config = dict(
    d_model=160,
    d_shared_expert=0,
    moe_layers=[0, 1, 2, 3, 4, 5, 6, 7, 8, 9, 10, 11, 12, 13],
    router_score='softmax',
    routed_scale=2.5,
    norm_eps=1e-05,
    lr=0.00398,
    beta1=0.95,
    beta2=0.95,
    batch_tokens=[65536, 131072, 196608],
    steps=4840,
)
Below are experts of layer 3 (counted from 0) of a mixture-of-experts language model. Rows are named router (the router's row for the expert), gate (a neuron's input weights, with its number), up (a neuron's input weights, with its number) and show model dimensions 0-159. Each number is 128 + 32 x the weight over its row's rms, rounded and kept within 0 to 255. Numbers have three digits each.
After each expert's rows: a language model's description of what the expert responds to. This comes from a sample of Wikipedia text that the model never trained on.

# expert 47
router:134113114129087098129107080082139137142089051126125154153134108130106134185132129070094157139137108127138122101167144169111106115132162098117131127090080152106168096138140115156134103139115070095151133172131132177136150120091115105174158143184131111067120162070134159175141097133194180166116193133164144155083160121104105104134136151158084135186074059135147130058216162124178123129125145078109148103131195151080112133134126071171110128111133152177158215068131161161118118130115087
gate1:138156071134110082110115064171169171104107098160112169140076073169146119157070084109122094133132121124133127147159145101036096126085111159153153123160047160153118096105165132151123130108169156131154111079135110091164205089128075175143116171127127095140147129073132155155146137137188149122130127107135138128127093147135167096123150130146069109200089128192153124115126135092137097065130143132080184159128131174142075187099201145166153171162104146126147141119161133179147168164144129
up1:137179065128169152133127081190104110110161187114135111120132177139117101104168164091150155097126172145085116137095169110142139139113156131101098160077139129135149125145129138081167105132167209136140160167107137165144131070150118171118079182167165140077172119160109157112110065101116161065144146067147075161143121119128210123155126098110095159090097114102139112165122121170166128113143125167125165145194069141124124111103100068137132128202105136078108157089126106071091101116198098
gate2:089135140110105096078131094125119190123098106081200128126101083148103083158157131096159168110109072138114136113145173147095092118172145112064126185054134138128136085137126117128120122173070118152148117107101143112138167103180098133130125123141103141133093172140144161143136058168095109115146180034096135093136155169078147082100091124145056113170105105078145136117136165101106116169197064111166137109135181125109142122121073128135142126111139134150212190081099127183148136129162135
up2:110195125210106159158142150139136152115150115140110138134164092173145121137111155065110120107078111127141103113156137120141141115105096173144062113139141104044165137161136120131133149134166176103110124101077150092061098115181106176156085189171062129130158089160141151081125145114118076098098115084114084098086174097101139066110111124166109127139193121091049090065134147114102105137170124125147128100119087129062174120065142169122089102091116166102108180143112144143085109147136149
gate3:141109099062107138129176164049072047129093137088096117094149087142139156122135166106076145114128066088080139150106106164144089115116127137105134173118124104135140051084130108110153119115212142108144094141158101188132147091107146106070112067182142087161097112100162148170109165110144148089126135114095136134095111127117141086113121125193087136147147121113150146117176148123157073212133175133186161145106174127154178135089132084176156152170135150154181130099118112177159117162139132
up3:171131146133073170111116123130084151065113126142104103105073126089138146121113130129082107112140083161132118101158095144213117200133132182171102105173166096169097160087115135162065187157171106112096146103139087112126126179152074151091135107123098132127124117149173133089117097138128104142103141133159151120127107108108148162154161190196089098168124164130095177130164066150106174118132128118188132135096091135105108082143130153105171140100131102140121043173201088100099078085166179
gate4:140100111125122146122127114066105146133140077116048137144065083141123132154154127023089149129079174106070106168130131144137116105111145129124072107112128096117133124084098176195111116139157128107086138200105118131073161146140120090125110134063126118111111131090108108107147083098126183164145099150127163121109153073144066125120083137119169169154092135151144050088200150136130187149096177155127128114157163194067153106133120092116165134152213144167153123127114148104161106105119120
up4:129164074141119106141182157136161131184151140079135129098110105107140093069104121104061134207113133120148145110109069158102187096132092142132117184131150109097142139095173133165160095155124135170085141047153138115113134109119130190122104118099161208111074153205156126116148155126097050156089052117122111102141157114118133158179093154137143143179123155129157146170103150144086175173131141103137105133147127137093117139113078123094090104101142142121173111033176169099116106101116159
Description: Scientific and technical vocabulary

# expert 53
router:152111109130128128128123107094134106169130067114114165165096102148114144162082101097037162166156136145091154106084127105141150108146133138126149155063016113090161077126161120177186129184147047108142102180111088162151130111109158106163136140113151158123178129079132156147136065100152144150120155129159100113116139121151112111140162117129099127226109100076090117140161150137204134089100101112125124135171175114093103168094113104112077126091164164155154166060108162157126102163132118
gate0:060133111165134144134118131071180141140175113153164135125117093173137082181133143135125183149154146121147096181095149130115126117086109104155159143109084142080149107103141161183137166169089134116074073201095122154147126086094090120087116154172125090127151165168149157171151104075171120157190143084123089170174110126132129171119182156073088135190071148094048174116114143156160134144134146150080087104157092171133182133117090168056129084156126143160120136117148111100136093105116106
up0:162114091137186151180148094130103155158164189094134091188113096078136124140108142131142073140207133094174114164109066150120112187151129115168136120146086111139138107154116105096117106140083072143107207146138154138131111128131156089091129156144107118116157145144144145154111131149113112097212202077127157115160099172076111092196187118098097105164140218176116160142125146143155158092130119159128094161126123154156072115106114153127139146112127123141105108098136146080141129237104154
gate1:142080078110152126176090179109125134116132150098144194113119116151145211129137126110105124157187149140141099080120117055146147130198099143178120168133075143098148141188080160101149125162156168089128139097102155176130136078128092114172172149092193178095087107098152101157117114124145133142172171098172135170182110129131171108098176102106088151165136124116078171133154159115146083133135180098172150114199102099070165155125108078112138185113111175121127126126124171164162110163152103
up1:068098093135075131117165169105120175131102093163149114100058169140159128182102159078138129049135122130105098194134165167100089097118156156084079099161141097158065085189120117058119083106118103136083152138145154074102085110124103119091162119157091081147142104151102143142083118104090128095175116127093137160189135162111124109131131120130144108134107123087105081138087087091102148122132110169061107144116149153129152175130137132164073073131070111149099140131116065057090129111083124
gate2:116127050118108143157059113130122108118194124080126101146175127111109177161117088122119128178132115157134141128084095127098157130137096196107138210136081146075118103150196152138148104105172116148161150155161073148143029115145153100155199173100131171119146115149163129185135189115134108130145136098188145116143137098133148129099141085117108105178069176161105087145128164154130143108136182154164182120124166179091093158130099143140065135111190133107105167159101097117097145152147136
up2:081167131115085083187091184075128154121124106154127113097073103109106145112110116139132144108123174108154145141101133119142152085076152101143144097090128069094148114106130139151138097087134170116111159150127160124142147099127130174108156135108186110105096100053097150074155189135039149143077135117139198119116048112135169154124142139088163127144082144117134113146162157123146155127133064055144120130120096171220131082073168173115177138134126141178078128131132133122077065153133080
gate3:145178140088113150157112146109096125134115158145118142151122103170103078195135084092113117172111131115133084097106076089150079086179148125078093158070120060112115176139145174193131114097136044096118110129166125119125109075167107134166134096167141128140126100145148107114140123135155068068083123161149131094084033150148187112120125123121149145173102066134141152147149122121139160103110162087149183158130150080131066166093100123153081185127117170108113165092117090141132189107177157
up3:164088149162112147101104070112100134114116141158147169123179116101161133155128167071161122076171093122118118059051126134105101117103108107090169158134174113136055079128176105168169119084153093089145054180184085107100084128132129105157139106109121108121127073086101116125089169082158130164105075136161164117120120090111119094145101121126086159119073179158138111101130112109080174181147138130103166129146104091147189116063107136180139090168186098153146100168111145152174152149106125
Description: Concrete everyday nouns

# expert 38
router:137122065128171132140144148129121127057150132112109086073145146183189092064095086161102132124114160102146148173117111095151166174112140166101168131117125082103157125085140122139147111141125054131115130132179121046159099146152132114124118121121133125156175109122064124106118097165126100128109116166122133098133122127115188113137115126117073128245109118046127103136120196121145124129109125060150189152154142086097098155084202129125126143119218174119163133144130082099187138126117128
gate1:110100130133160143114153141157142224127110155130106168072116123128157121105160065150053108118158203091111143141159104134173181182104111137190134125048100063121097129122133110155141146147047125152117149127145121179171162117164094196144160149110164158114167146155114185143115126083178096118136105106144166146082124117120165121097146158105138193100142132109108111177156145143136152150162113152142070176145155157089144139128153131065084117152168145099150074168160128082171150172091149
up1:126138126139106149129103104105119141142110103140104200168136132104111130158157167127189125098143075128099080153126167151150153152111089135179076117146099131176096031135126156122096202102143165173158120184089107128117140143172114117137175089119089182127182112144143091115141124146143113077093171071090113157096139115133123114136146136088194128096130118136120096140130100123176067150060165200107089131123142170181076072119126174123146076146119153104148099140147087154092143194090201
gate2:133143144128143108118146127172115085154145150201112175149054138154098107095145123133129133143126129074087060126098157156074162165133105074119155174124076171161111120128091125104180069154175087113164093145064145119119107146132133130150132120112161146145127147150155110119102124142124103155174122084139094163079174121172104198052156174163139101153099068140113083128156087074101157166159102148173159108153080190147082163121141117110056186115114125084133097109194099123139110125152166
up2:119140094171116146145149150132118167141095097077106084166166170158165139107100130130145163183128105137161148147109143159055168095101092109108109080161101106092111147119092101129147194144093107121111164126110050101183128101118134092154087206137120167161158155115036185137169106182153172179100126144142148109128097215131114132202157128172164125163125121143091113156135161133114153138166124159051102110206137120106079123152124123108164114122146080133140169105080126129113103145172129
gate3:169119107145140093124121199136136119074085154067117080073117071098156160145140140106118117074127118136099092105113112161070137152107143178145142076138071116125143044131176114112175139180166147099167150140159123186159202151119126104133095073146149158183143147120140156118155071159142098156174138178175157165142156069109101094117104150128157130142119147110142109154098155164130099135086142105156170103137166094146106158123121058144145109125094190185168146160127185155203148154119104
up3:140119163147174114182116153138176158077143154084106100133064088044042174090171179099157098084120126101161096110097110163143084155052113118185113155114091157112183130085093107127171158195111142160085088125144149129135164089069116118115120192070078181129197148094149147137151149122142156116104128129118127158131099159181083107129120158138119126145064073119115143145112133137165122128127142160079100112123170156118120135136099109095140098119154075107109132139125131095090132171157182
gate4:103148049096093109148144101099109142112130128137127104101146162226134162155148132179100086135132114109082189138107127151119100104110086169178104160181146086100152188131149100105121070180113139156138141064146108160133179101102102066133124135112081139160104136138157136115151194159098116079099180175164098108141175126124124133107120161078147099139135104148110148150147139148098154055162123151154158172098130039124144128079167130128164220126147084139143172202157142128134139134122145
up4:111100073162150059098140105120130188090140116183155134092133140180119184121167131112091071112139160072074137083121132168130111133195108137099150163144116135135145103171132114192107092124098090122130080147100123129131181097148139158083130122094134115107141119093129164121118177107078103109101190196104147119146119155091112117135072078099080109158092020070116163113115195105124191112097163093176150166102147077164109122111142143146139118101110158111167163167159134142159135107093099
Description: Place and category nouns

# expert 60
router:130129164142144090111141121114128125105097094081146134151117141171097154127130091123147089089135186163126165118154121119115098132131089162075197117134065061107183088155125153154115082136204108137103118162091148170146101160152110143091165152163132154127238082111146157146114025153155114139138160164174103188135131145141129147125075106134087132147140116089106152143170102140142114097116114127188176109116141107083095139127069121136085125086105155216190090124109100113161183110111125
gate1:104125132104186115127100109124170186162127117100120164125099066066169132060149113103128048123114172081117179174148036136126139133142148171111181154144049130138120075098217122120125106107148104099110152122151142125161063109107133144120151154144162116134189116099131120168103108144109110102157137137172151112159052082094134120062121145127086162094091087066117062140153131135143166077149119082109171100117151138127154128113105112099120137146096145158192109165134117111154166149103158
up1:140098121133099105121138082105094142227115089107159146136099141195116120154124141153148063131197070128137076058133139087152132097118104173131114137141162065110159166121106117178127171138097152228128103091097107105114106175127140132112165084117119130163137147149096106098153165124146129112126115114118098126114085111076150138158131130162121060125136143144090114103071101139075126140145083177136104164165129146130113113145180163146139081117182097070077171096055107113152151062170169
gate2:131134164160130120141133150108061128160171142108193132111112093099150082130102182087086106114126146102123120124118130113132131146134107173160152130135096154095109152125134147087141195198091123074084169076120125133103193111090121124098169113121126160150131102079163129166132193108127135141188133149129138146089116159086095144160139149137108072089124205198166129089134168145125132162178129125088185149053109160154168114120203159135151139077172128049093139175168126177174083102129124
up2:103148136153133129183168136148079084153125135083126059108142152172137143136124124096158108147120115157089167150136165084053128083094060148094120133131091126095100092094151139148086165152153165140131161113111087130132139164091124125097084063125102143166118067168177122150171145150146160110173175075152128151098094097149093112103126170152133085103069239142178126104136209145106140126193159140127178096141088081117119083093089153146140118086183102130113133157142110129175165117131135
gate3:138143150146097138195140118093146056186159160099118095133142115095079144082112119140186107131136096121160138156189158144165188122158049135123104115188136083157155152157141148124170083123181160140087155115105136156099134103146121113103164133111118058137163045132096087137163077102148166158172129160088082170147150164133133140165174115094151111095190163140134150109150104110163052128111120100135163102124105116106108101105086130169149199102121075095112146113082123042114129139118112
up3:138121151162131102124113139156116137153081174118136124158137151150158108172097120113125141113126111156116176147164174163127077112221148135106098118136089132120193077115123123149128140120178094125120144184129067124074150138144149186115152096141135178140142052103092171136092104162116128101158148188163101154121089202119114163158095110128096202152123144163179118106131110144158105087127112126173170115128093162098170167136105037138171120074164193170138112123056068104160152078119117
gate4:134113132137140093094153127104122195130080162102119178173105106169110115149122122156135049154124096088110200199131142111076127194150135127142167187109100137148129122146123154151172115150123127127113136140098122139108131104113095117126171145146112119131189125022104111133091123129169126172117113182090148097106154163130119107135137145161128082116142100100146163109186113114183098109099143172116212153125175114143166111189100078134105122055103112175125128171105059139202070164084139
up4:167086162151120144109165091102125159120112142140152117115138165136165094130092149180141078091197092107156160174137150140081106142164124139120144199099170104148116143176146114185119084197139170106126141069147136129076098145139154086161144140146082176140119099177126179155125111151113201112142132174062134149146119157125161111206125163169089110069152136125176102128189130095130134124165143185087158133163147180114095159124165070144091122071122123183106197108102122091153124102152107
Description: Conjunctions and modals

# expert 33
router:179124180121075096150158173157147163159187133155142111083087128131160118098090115186175076100106095131160138125071029128123111137137044116141157122150172166160115103116160162095136152125102187144058189116122104137161136154189073127132103122109133112165078110152189127139162130071123109085136146127095093171147096119119133130176094078108071162148144112172077111167114088134125127144146138105134134140135181137110128134177090152152074114151131117152134102156133149135170085062070116
gate0:109116113089130110147095093106129152140207183153157078094084185118142151181166087197183087096131125180112117125079104192092124171148126125115103103195118151113101117100172135138145131131166125082112175190099165142119133086066105153096122130091144133154147134151115127137192163136106100133156117135148070115108128087174142138161117131183081152140133109166133113167137091143162155098136074121101098135132081140101088123092106063124069154186156130091067083137135114133178195150082112
up0:144155084154085155150147139071100105143095207109144077121103114169096099128141195066118152089188166135118156113111168146158132102144149150123126110092109117155167110159102053144182097095116148142125090121105125125138103125136100123080130126156103160143076122186144126121148112124154090081208135179174150078155136147090121141123124157079130133145184136105131198108127106138122159125083184073185124144159115149112103144133149139218168100148193111084083153088198079122131159149109113
gate1:123088149137145100107081194081091127145127115131085089145080159137083175125080105151080131188167086141198131092070091132102128140095140128096133163146139119108086161105125098147086162096144115087116117136147121108142136123148104096081137084136123201093133149124137123191122181141124106125102180107125156119110121095106122119101127032117161055167084135119114171122091070182086162117103089143114113148136122128104111128127093135107147127195104119046189131135135121194091067104077079
up1:146161097141113121114131138143151152096093070142120101159123172200085092094199118124147093128145133180136156105154129165109131042111193091165134121072083143146114116117114133158097118101087118180195079071154141108114204169135091146116098153068129141124119164083163154109103163149127119133111172082129129118121135101107134096126166161134148099139135136068187104082142120155094103164122141092126146153121141032110093103080150114122143169115182153154119083091115067101113180153185090
gate2:102139107117175142106126120030123100080169133103136147144155142133173121139135108108098103181178052165020083087128091155099176100107107100128132101121177151109099128095135153118113090092124112091153091119143143074109153135160101162135098126137145170154139129182203122096119175142141123135145149180130153107109095134121071161190147204079140117136152138139176098099118036161124114108152178186102081122140080113139100125129126154110155136113164181108107102141079124123146177120154158
up2:124091079141174147127126112131072095125119120108107157115101098138173088152152130203140160164134147106108075137137099137146176139119123124119139089170111135117170133127100196081121130076174108168065145100128169114086107114170228088091132114141118063140139165158160098156081074118098103121124094088106170068164154090145144162146172099131141171097095150124058130119160150075112145106107055154084132126159091077132183187096107122105121157100088134094177163112157097109134102101116172
gate3:123106116114177137136138175140138157079159139185165112079141140131107172171068175091130171089110139110111087098086128076129143128173106139111108162130128115118115104097138080123135148028156132144156192120158129110163091086052129202169100147177080097098080156118089122178180108097154165168172121114125111182146127068092105039114135184099173136142139156167103125110101124123137142159121129134140145123120128158144101178127059155133133110089142117138087201131119133083155125137103089
up3:134141091130105131136118144127151137094149172170114131058178117116104152129180166127080160121158103118168112046069097097164133138170146099157143131156117088100048138077102070157104116075121141101098132140173088137149155112125144149106161126125105126095111087204087144166146105112069113142164156089163124134107059137147146098163129076072165159114099163158112177101115099126114126195213062137154173169090145156142097119114156082180142088095163135113092169094136114152109114126134098
Description: Prepositions before places

# expert 0
router:133132123119151119144141158136092143148112107095153086146151077167141123123041068105136068099139120118123157099144161171102084115125098077083154134113151112100060135147160100141142076204112084136148145082124107085117117111115134139223091100142155137163093086128150118147180048105094154129164152152169103180100183113120073151094080110157169139189112147153085107087134095118127160155089084098155131082166174128100134092048101089150138114148142094173119140141119168141144110137091091
gate0:119200117153106135098204164133122107155133068132123118152147097131100106111122138099150111085117162133138131087112159129097107137123081081125117039110116155129074106165159119151154124133137148163168110172125130090132109118083095071137118132132124133113173100209101053143172088188101192114171157111121095125165178119112117174083108153096146143115097132123166106109162101084090100124155120158121106079204089096086151128019112097136139187134155156108120147061108150098160120083133126
up0:089159178164174125129151126132151157156105132154094139104199106128114099099159111140102110119158199115134155154120166159165122152138147160119130126110122168143040133178120096085181145211089122144170098160129165168085126130096047145194093111119084124109108135167109145139132094099137128164172142149209142110142156139104107138178136132080164078180137162143100132126129091070114116088121103115129148092127132153090153205037148117120109146080172132137122124133118160127208097101093151
gate1:114115085192162164116163170188048116178100118098137108150129136150101127150119168126109181086132151099147143157121134137119174137140141167168156155127108139089115062166109063084085155148134143131175184032195092144103141128110166124147130159159113096153105084136134158134188129143088134162147086131119147208136116192086150124065108107118136097185081113105130159180171126103103180150111113103134138162101124114128168150126149114162128073125169142107081175108107136106093127163156071
up1:106126144130121102152141124120169125108206194142117068077106134095118124086116049159177071167110127098134122185083067098158138184087126123104109147103109178150103241147168183120168128090136108084163126118075163122125119122079134127098118153155155145106120149143165144068117131074106118124183135111148144103175126134146120089181119184117115158113100119126160088159125127163141096167143106105103170132113164131178097050131159114127120192156157091130140111107123098089109190099102148
gate2:099085136160094087157142100086093129176130122114073143162168174100099146101169145127185096121122126124129107128119152082174086146124185114137151121152119129195124142094143212103145125144221126179206126130163149142116103147156158175135097094103108144147126161136099076130173106113110196124115146115096129192141167133148212105159085136137146161126066132114101091139155092130154142159101104132156124158166152171088083169067133121101096141177101151110082166170123128088163203134132115
up2:134150131150177113114130168162122104161185101192104152112099106108155065106135111131112113080198115094164105149151143151084123187106107110176113143138200088143113171137088091125120121139052141154132179178145170137147186136120122170126096209218111124146153115173150134109134118134126128119107083122071126116126091121164149163147144144096139164089114131148128144130080151115056142140180069143094114096103096140207111103134100170176135157119093112094121110118126180089126077206108116
gate3:120153163087172103099164130138123101108123119071160150148108127128091114121145104142130119116149099124055220096111162086113098121114096075096095154159070122060107075070185126177170104156138120132138128137189126144130187088140164205105118183124149148152157071132150091133134120109094081133128192130160082157136102159091074146102102093155083139155101085131144171166133161130176156104102102041092160147089135153142172131094155081140173127141165125151154126114153120128158094104146087
up3:141150175135156159169129144195201115080176080101146126097144101170137140136105114163094113154183139157206095120056118107143105172164115150089145150159180157095105124164098161139102147104178174141114145107100107107129097105070169153120151096136068103067106123135103092102077167128109188110099103151155129131091161143102077117178138131187168086072117102183152147085163116133134096158103162124183109127150096184105114113095129070143138146152120082098103140098160185128146129122095079
Description: Verb and word stems

# expert 35
router:167130134147145176117117204124185116109121173120147062129106161088149131093099162096115067084160123108146178083159185138080129151131128088171160120168143092140137140160101139117101134079195150157107150108092063174147127172149150120087104165149153109075161160107135154102095155162141160191132151084153118100137130105103154142102106096144212164087131157172047146151171153128122142132070123139100146184110113182150125114063115129147128156089159081125174087131106114171168178115118131
gate1:134107183155151145098124093103133106102100097101179060099124127148076097148141180137157127080127117127105105065161135149166100031102157117117126122196119125179122113120088191153147118146114086101162103134130160135114143128126138100117188119101109150157164133106074159129201152113158200083126065096126168124116137144106110165162130138062106106127131123169099086059171041114163181106154101089119125111154132138142106126134136064075167148179167135071168168122156123131117150142144148
up1:157101187115157114144081176135183170096107128100128153096052131140114114117127105102148127124113087112135132096168123121104081162113119085114165091148176060190035122107121100186140160141164084116104140132112102127114112169179111134157090216107119108135116105180118157151130073076089179119196127138131114094140158083127141112131169105113157136116104143118168077162128075205146176156120112145147125072160171133146091114086128061153139111141168156106117110125083188146112126156083139
gate2:107140125149158089177090177105108172161159067115136155097141136110140110147148160146115124147116095135104086151161144120134150133204148124119165058105138127175137111114109142128158143074110133089109172137097082133158171161150116087127131125095099147186148098162120040130164131184112089161161174075060152088129130169119196168106135086087130148048122122096125128084119078149124154087146150117181182141130114179135145171088096103110116131110188015093120121164120146117128150144146134
up2:141097157152175124135085149063111133128080147123132087145100163097095123074084171108154102094136149110102116191103172118125145119136147157116108101091133121149107174122124113078155159191145093097060092165137148067084140153093136160129085132162103077157140127077088156118140112147112186168087160130141128113148156152177181093145119152111116113130132140155171111155127115149104136172073221161153158166175159164141099149091090129090147170131085089168029115133106168062142089147146152
gate3:140141120102093164099141100158170071135123096163152145099162130127164125178102110107177143133111138106136111116152073086185144136093168120159076107128104154105132154077123159167123166112129163181118158104199171114125136155088153165103153127122143165116119147107113144073159087074193134148139118110159137143139114098101159135129132087124067215134093153105149110116131170185186162169132154072073087134135115194141120149080116155101050172103210111106094109139129128045091108101118155
up3:179101126146132127163135204106112116095097082063131073145102104148146133106105105140160102119135170117118164166133121191081163085214075145082117105123110121088101115125110124178076136180186150127104154155097081158097150131112113171099120091104089086147142130133053132085096140177113128111132118119089057105188094124080106097150137093079141194129124183154137135072110150156121075089096170145170113091077146087116151125105091109139177102117143118140062136113133111177099137143143155
gate4:151065122164078203125136111148109173136110116121146136093149090149144139137144132182112073105130153143157212105164157152168112135140092170130114142124192075191062173153169144079089105103077102110162129092125101202150115150198065091162119124164132131212097188116100046139155126148130135139137115139168066094134121094121128130138124144089146133087129156121132119181173128119111149121163127134157120130108125124101126125114174104139134182111213087162101114151140097073149113111137132
up4:129143107151121059126099143060127119167164157187127069170127078143117118086115140105138182102150072095102110112113096175106100147118120147142139086114061174105167101102107099100172088126105148076155105121144134171120180153082199100047100192139101124129179133150159099139121099167106116161128185103107122177122116169115160076128161106146096121147090082093140150145087078113163136140112156118106144178106166108159086121124071156100153154150104182168128193074141119107108142189135132
Description: Function words, closing quotes

# expert 3
router:105090124141120103135143151163120130077090127149170189131068100151098168183103063108143065099134115194099136137115100133135088110115087141124180102116075156101136108161137174128117141145159124144069104182102097168141091129175103139096150167113151158127107144054149145151090127069127076146160197173125124165120076132152109157169070149079102100107130075151104119133174118162119103125136090079155145119105165165114104172129099067148105133105091096203178088129103156134178086087129089
gate1:089120181122117121051098167138170135163080124128100091184117102140178138142105081166153099118108148098131163200083107159130056181103155108133127076114150109110129161112092119148183152112189116118153121123075154147134209109152102116167152075117149123098121159143120155176111137130119096076176128150117105104180171140159140120118096124107105095120099177161122126107134227200100130096130130130133118156190108158117112144107127057145141091096125072085178117129169158150135183135101175
up1:146127164155096130143117143161164128130085166113097087168123196149154114135117113152137117123091144180142129108138098122128128146073158150171107136156166075206177217071079113141111087192104050102136108108069075078192152125147154097164128079141096072153149124102160145155139125121116130124086114164133157173097110175135098177093141106140122152152190112075118114131125166121146104113179092123058093156127096159176126148080146128122108130102185134159104106122067109094170159096134110
gate2:115122143155183138125115151062076120124126158157103221154125122107106119097118147145127116083059121143056145123082142103104102100117094134087117089093085078151143150092130098138128110140146133177063125180142132123151156164138109120133082128141171158085111128165081070091192115097087169210099167119117091123129062088187108146168120099125120148088119172124156129101145110146117138115128091101165102141160169194101104141106145095147082122134136191158100212118094160169144091152147095
up2:139168141118107138070140148096091092163087191070191071124159108077134133090139148149090143101084139125125104110142125121060116114095157111167096074093114157123144111154115157046121098170091175096099170161039180135087182138125180128178159136134146107124083150144109141146162138147145152133188150108115138142112075176131132099117130144117134150179129123152157161102109150132123140144086107174149122153157124115150138099146138147132124119133056052198114090120102138091167190099188184
gate3:132070145105117159118111152131094146104080091141159134175139160147141154144144117084069096120115046168137150055109119096152169079116131107130142149097127107123092154103139093130116077079092141081090121127101104132109110092121095145139166167117155084175082155120145122135130117068163195165154175092114139136142120138078036117110087127081038174125122095125158127113114178111134158118128121105133150127147099141108214095144083131081108132152127105122192083110210161084098163093146155
up3:132123130120121154086095126150113131193154140091169162131091164158132107115163165120150136132140156105076132149128131130150075142147126112198123070112129162141145124140117172078109120077151072176146103051134131163174233122147174069142120151069183145139150085135155139155144116174093106131122097092162097131115153111175129136071187113087181121200167134100108106129132077043108093115077128140139127101084167103165159117107137160174107160107112115165085131163106145109129184152096100
gate4:087141161115094148115072106198120166170087132144160132170101155094175102105147135105077153097110145115179079196076110132108112180177144151112196123193136145141115115166146199135146145192152141156132137098117096141127159121116187150110125086076089119113117114085162132179069079134076105084170150154102184097107095077087110125109087109147116147111119099135092134063153188117139155099130202171130084136157101099080171170138111148135135132135139136148114169128165129177121118096158155
up4:137178124117108147108176230103134146083106131196123068148166172066138163121191129121128148138113155102152171170125136107128161105169134142173125137150136126126085117105116150080131142120143220125148111113152139102124108112101131099146186117114127123072128143130074128126137106101127072105135103106128177166121102120140153111109132075208087145140141117063142145123165116158085129066174137141183139155147136188142160103140123126151135149130082148097104115140062158108221194116213113
Description: Connectives after clauses

# expert 54
router:122162103159125204134122168127141122178132175137168139147093113118113166120095144130174102089159121058134188168153126102123105103116149143181164121148105112096153121182161125144090141085125101145070147139132119166156104152138120113097157126169131187066171169127143145099101150102129115178106193135141117148143144139082156163146097116140192117071140165121109150139178061153100131076106090151099100164085101158124140061024105089157168114140104068175189076150131125099173150124116103
gate1:155114168116098149173154172065118078123136130143179091129135156138160145133072150116217097103194134090177159168159114173120150151137130167097143109143120076161102111139169098188104098117112105179108137113116161124101114118133105165135105145113152155141147165144134139097150163093095101164152123135091111083147083128135133160103092179122113159182186174127132135142115100115043162149126102134169117139158100074161060129140173031084143099099154134123085216157161151145153095125099090
up1:131120129129194145162076173131117117140079095126101177082152116184080096117160120186144103149111102082118080118145196108108139085166050130108148134156148160109128068083127142096141145115149186142113099196176108118065147086096150102124102068146111093080125106145102143194131072151145105135127153105162134130058135072065079095140157146160149144112137117132130077104160149136163135140171156178114187131136116102123153140111101176191093165116131097141174123174151101093140117186139130
gate2:148128154145134155158143131083076066171153114148126157125162166106111105111153178110147082089127112127212156133152113105161074171178120123146166152098063115151125133150136105124093062218143098160102143133050110149126087093164103145105173079162136150091151134093098081098135124124135104154063136178103100110134123116088184106127124110152158145096138106134097184090114127132136084119157127196225123166172097186102154101133165101093103088167120090117121139148067132135134131158099121
up2:152102151143102138135142109101125105175131089106113124110145129146075111097160150134071110182171113129140143142123130069072031098137139130151167142122154078118070094140169115092134151142147136128109120175116108157144099132100137200093092131183180136129149164123089123110078151094143077153124117141062083132201073153092146103082111107119172132096115108134136090130118119152159095120121164149132132108152093136096178076090117099162138112217065098069168087186106132061159085145085110
gate3:121091138160142083162108137117061182165128127095180095124103138135091078140131113135162062184159163062108082138136158143071142155142093140168097108130129121093071106123184087131085100166147088049087198118138085155156129047138144128136133161103167172140120136091129150077125178168120159113155092130140141080064115131114123107139090132155093095136107161108124112106096131096166104114120070194147083172156194123148113090086119101155136166133088136111097119142176093126103168157098142
up3:143141149146141155146112168071161091145182113109141092122101125156126119166131154137114116190153164079112111147143136086116164171144165172108110128105112157177090141121129105111068055104139120104115191134099136105137097078165084107083168115121125204131151121152119153123176181110127077151125159161200146204100083084180217135098134135099127113099131199147119086151114135193118103111132113153103132123109195105141095116141115154212082139180134120122171114150147119155085128086082151
gate4:096124141117135125156206116093170194107179092177126127143194130112106135054091108143108176108172132089134164126126093045066122125137157150120157194146125075167105111155090100166122090119095093123103113139140194109139168135108159144147099113136153163117104126128142164163104127074162104117122100153140101139132038139129152114127100098114177144099117111124121148143162140109093150094072107214151164128062076149097172109143089121132116155159097076183160141051126142138125148163107162
up4:178131060119133111134157155117112135146135150126130170164052075114159150138103115097091108139139135147142113156095144070163094164163186147091167162171114132127157139158183122083126132124078168105146101115078228082121157165144151104152101092137172200085135106173169086083114091050148116146144153124157112148139129157090138134080083160100116097125144142124150231132129130100097127155087109142187097089090118143101154078127150077119095106165145151135175094163163119081130135124120148
Description: Determiners and quantifiers